Experts of a small language model.
Size: 13 layers, width 192, vocabulary 22174, 52.2M parameters.
Experts: 352 SwiGLU neurons an expert, 1 pick a token, a softmax router.
Training: a variant of SOAP for the experts, 5835 steps.
Below are experts of layer 5 (counted from 0) of a mixture-of-experts language model. Rows are named router (the router's row for the expert), gate (a neuron's input weights, with its number), up (a neuron's input weights, with its number) and show model dimensions 144-191. Each number is 128 + 24 x the weight over its row's rms, rounded and kept within 0 to 255. Numbers have three digits each.
Before each expert's rows: "gets" lists some tokens that make up at least twice as much of what it gets as of all text; "mostly gets" lists some tokens that are sent to it at least half of the time. This comes from a sample of Wikipedia text that the model never trained on. Tokens count by the router's weight.

# expert 13
gets: " of", " with", " by", " to", " for", " at"
mostly gets: " of", " for", " with", " by", " at", " from"
router:138143123142102141159114115134168117122172159150156124090133111122127083159159152138120111125102135098113164181128134153080158140136099092142168
gate0:129119103150130185122140129136102124138133158125137088131082129138128122123143087170172108118147107145155164145110125123165117148131162125125134
up0:125139137108098142112121154129130143091093117120169085103120132153114130148136147120131118132099143162117108122148132147108133163151110139145129
gate1:119096139087119141131117168154121138133107091147134134165126092153125142119115122112112138116142157148112100136102138142135149162131155101145144
up1:104152124161122125104113119135143129147115108137125167138104149109140093096094110105149115137154097123134129107095157080110086107146147122134123
gate2:101115117121150128142107140165112163067087146123121137131148117100172095064132133162126141087109125149132115111144163125147142103134112092099125
up2:133110137146117139130116128144136148125141159090105134097151077125154132126109150164120167073125118128095111100131155129136148102091120078118155
gate3:144118130131116146152157138140126098150148126099132121127127123159108105124147134130101117149143167123115116115145141142094157160132095155103142
up3:100144129131116144114138155128143149154119129159146112101168113153125131127155132119134089110134141108135105141119182153151089110092156112131081
gate4:122127128108138119160161092137117135097101114095087120100107159101149102173163147084132128103174149131143147153153128147129099174090134149162106
up4:130133151118121119112163122133109104155206110138131130120082135137128131137115144148132132115127135129127076138079141142128132134129137178136130
gate5:123111123147152106134156147178110120099108160137133129132139121103126115168138153137092128156142117094132149119096096128104129119146130112104132
up5:150111134156164131134096120151137127087117120140146112152132165119116082088146092154133150138157135136093130174116143118156157095133163092113088
gate6:119133124162099109135160122154135109121106105130126120104164118141117154153116138094135158117095103130159120140184185111114120113140101139102101
up6:098156088126134147132114189145105119122137128131080107147116132148117104124079174110124119102129123164122146138116157083142139129092160113130126
gate7:178102125154130143121095101127133136130104112133124123141181116128145164095126109063097088129175109122110135121107131146119118126110145139114089
up7:109121121103171123151131129097139126118107105131108113133127120156091116131138094123136078145156168104166089131175141133106116104099134113108115
gate8:104113105114126084092115140083127084109164133123143164131110115153147116120119128135097122116113123117115139127174145100125136131169137115146084
up8:139129106135095099119126159117081142136158116140176092133115126154115148138070146127124130114126168132123144102183119145127147119125169129113129
gate9:118155115091116081125131161149083093157094139109148142119103144079164133131117149115101118122129156157119114134108129156098098117143124171136166
up9:125101099167127122129116087103140163127145102106158102087112128137090147128147117167131164159153079118092162154142105142163151105133145072115100
gate10:094132112074131181153100104152138084159118142155113099154129133157099105107109106132146138112139109128149132095140092079124116137138105152155110
up10:132144114149086108101095137131145167094142142143163156101150135120167125160157138140153098090087119160139161162102134119105122106097145075146119
gate11:160176120146131133152114135133100115171161112133091184094119150142104150162227158135160133132142127159108110176112145136139131118158109156136151
up11:139126130084110117111161122168145095146095144133136137126137074199124089080135117088181123176154162096098126136127145136178168133115131108137082
gate12:153114126105140153136112112141097170065140115089140172150162107159107123134097111119101132124160151172120123138154139120107155169117100131123112
up12:095106123131130127156146133081126132155135122101115168123160167143105142103138135120132122094152095126163128117112118089103136108119155127114164
gate13:116175139127165075123140135130127108137120134138100146140138102129076146140139135106108116098104150102105169167100132133116109128118129144146139
up13:114097141126135100121136116116098139093153125136153125156112127133134163149144161161128170150179146139128094108116122113098138107153143165065160
gate14:179133143080112089147130116093126154096106136112145135144156111135150149160129116145121142115121111126106127105139130141160161132152123135129110
up14:125149072139141113104140112112153129114104173134160084083124129124103109064164114143140087161130129122110091109135130126115114137145119109132119
gate15:096114129100124110158160172146165132161095141174118140125153112136111103147140143090126123156115137130203120096163117157136060099105122109125141
up15:077135123147171113146155169150147141121145155153101131123124100086142134152104153138107167135146114116122154136142138128157094110134145117113107
gate16:112164108093101129166159089110121136137135103120122105104116148139092111157102120103100132129121115121103167131116103111152123192116113159161169
up16:141163097119113157120108139174128118173125147090135144120115118159112106129132106137155144066130138094153085196136153104081142120102133122160141
gate17:189116142119145123118122104118106135133129116119119097139133128070164107157165153116126139109101138139147126142105094109116139142138161132145131
up17:076146131133109096131115109135153134126159127153107124111114116101137156133085131135113112114110129111119146169132195148101106107112111088112154
gate18:143120097080139129123149101166121129178123158126143108112123137094118150111123144137088117150122135143109102120134098109122109149170133143106158
up18:117131135084155143112136128103115145126152137123153156116083126143117149154134121145120119136129128131134099134128130148130133103146117183175153
gate19:157109137138101129087128142140129126105101152178141142092128114095098164125147157141139118120093179130134149077161152151129126130086156145154082
up19:131201092148161111146131097110097084149147135132101113148118121143116113155147121115120124081113086133107139164117147122129153125131118131086108
gate20:139111149130139111151094115129095143149097124180129110109122145115152125186135140116123100150148102132104116156134097095126130169169153144138106
up20:118130131130139130115120162163153151136101088154140099153106127192097140083137134098160131157154189135108118121110105109102122091135116135123185
gate21:158089137135119129104148136121123116098111090102129143126136191151142152138155143105106122169106146131095152139165096139091117144091144164141152
up21:152137123152111117146126119136116126126127136122132116106096147137155173138156122100122113195092090137084128147125096112100107124082101089116104
gate22:151154128119117145110103096110131149125091137165097121156142075102106155166121119113100111156112110151104081131166104112108145133153107166139142
up22:123144067131143155115131095118155189108122137113110175116121093120118143136064094144090114133146129157118097121139128107151113116178160190125167
gate23:135110150105155128128154165116141140160134103142160073117113141110152087093101109159131116153154129137141111161121166148120128125108124142096140
up23:140162150110150143124134093150119093139124129124125122157109160172100141114116139127083131142132155140106166115132112138109106157094110067105132
gate24:085155161164116150126148120165148107141097120146127134125114100073151086191142129093108131097137152111086128159107141109149129150118140170135115
up24:165134108092093115110147160119169120141135143115098134084109168127102168125155161139111142143133159157163107078141151139138147097129149157133155
gate25:165134119124137128132108138181177058122129127141116145122147140140087085157123154141158141122102153156122112129148130107165124066103111140131071
up25:132104129166100113136179124122127140097123115139157147166150161114141126128161121112170106141130132148136101115128093096117166123132151126096126
gate26:132073118152110122104157116109156146115134102081136199126102131134096097100139163168099129089102111135124184157101127111113123199110118106181170
up26:097164127130146101141115126187108138145121174165162126086154102125158145159120110098151115172116142125114090130129110207125135100142117160126138
gate27:111159115111120138144148165129102133160138128172147133135133104139139144170141130112107132115101126096148151146085127139138096151134163101079139
up27:158163140152067127107131093140144166091116121120118112151091106073113083140134126151104118162125114137099136096124132109117142131142128134095132
gate28:141191153125115145128117083157141106104136102110140135121148136101092147135103179145139086135117158129157108139177158200088170079136129098117112
up28:104092098124162134123108187084109105173145155149106143142109109144167121106106107125109156121099113127105149123108120097128068135109150179156125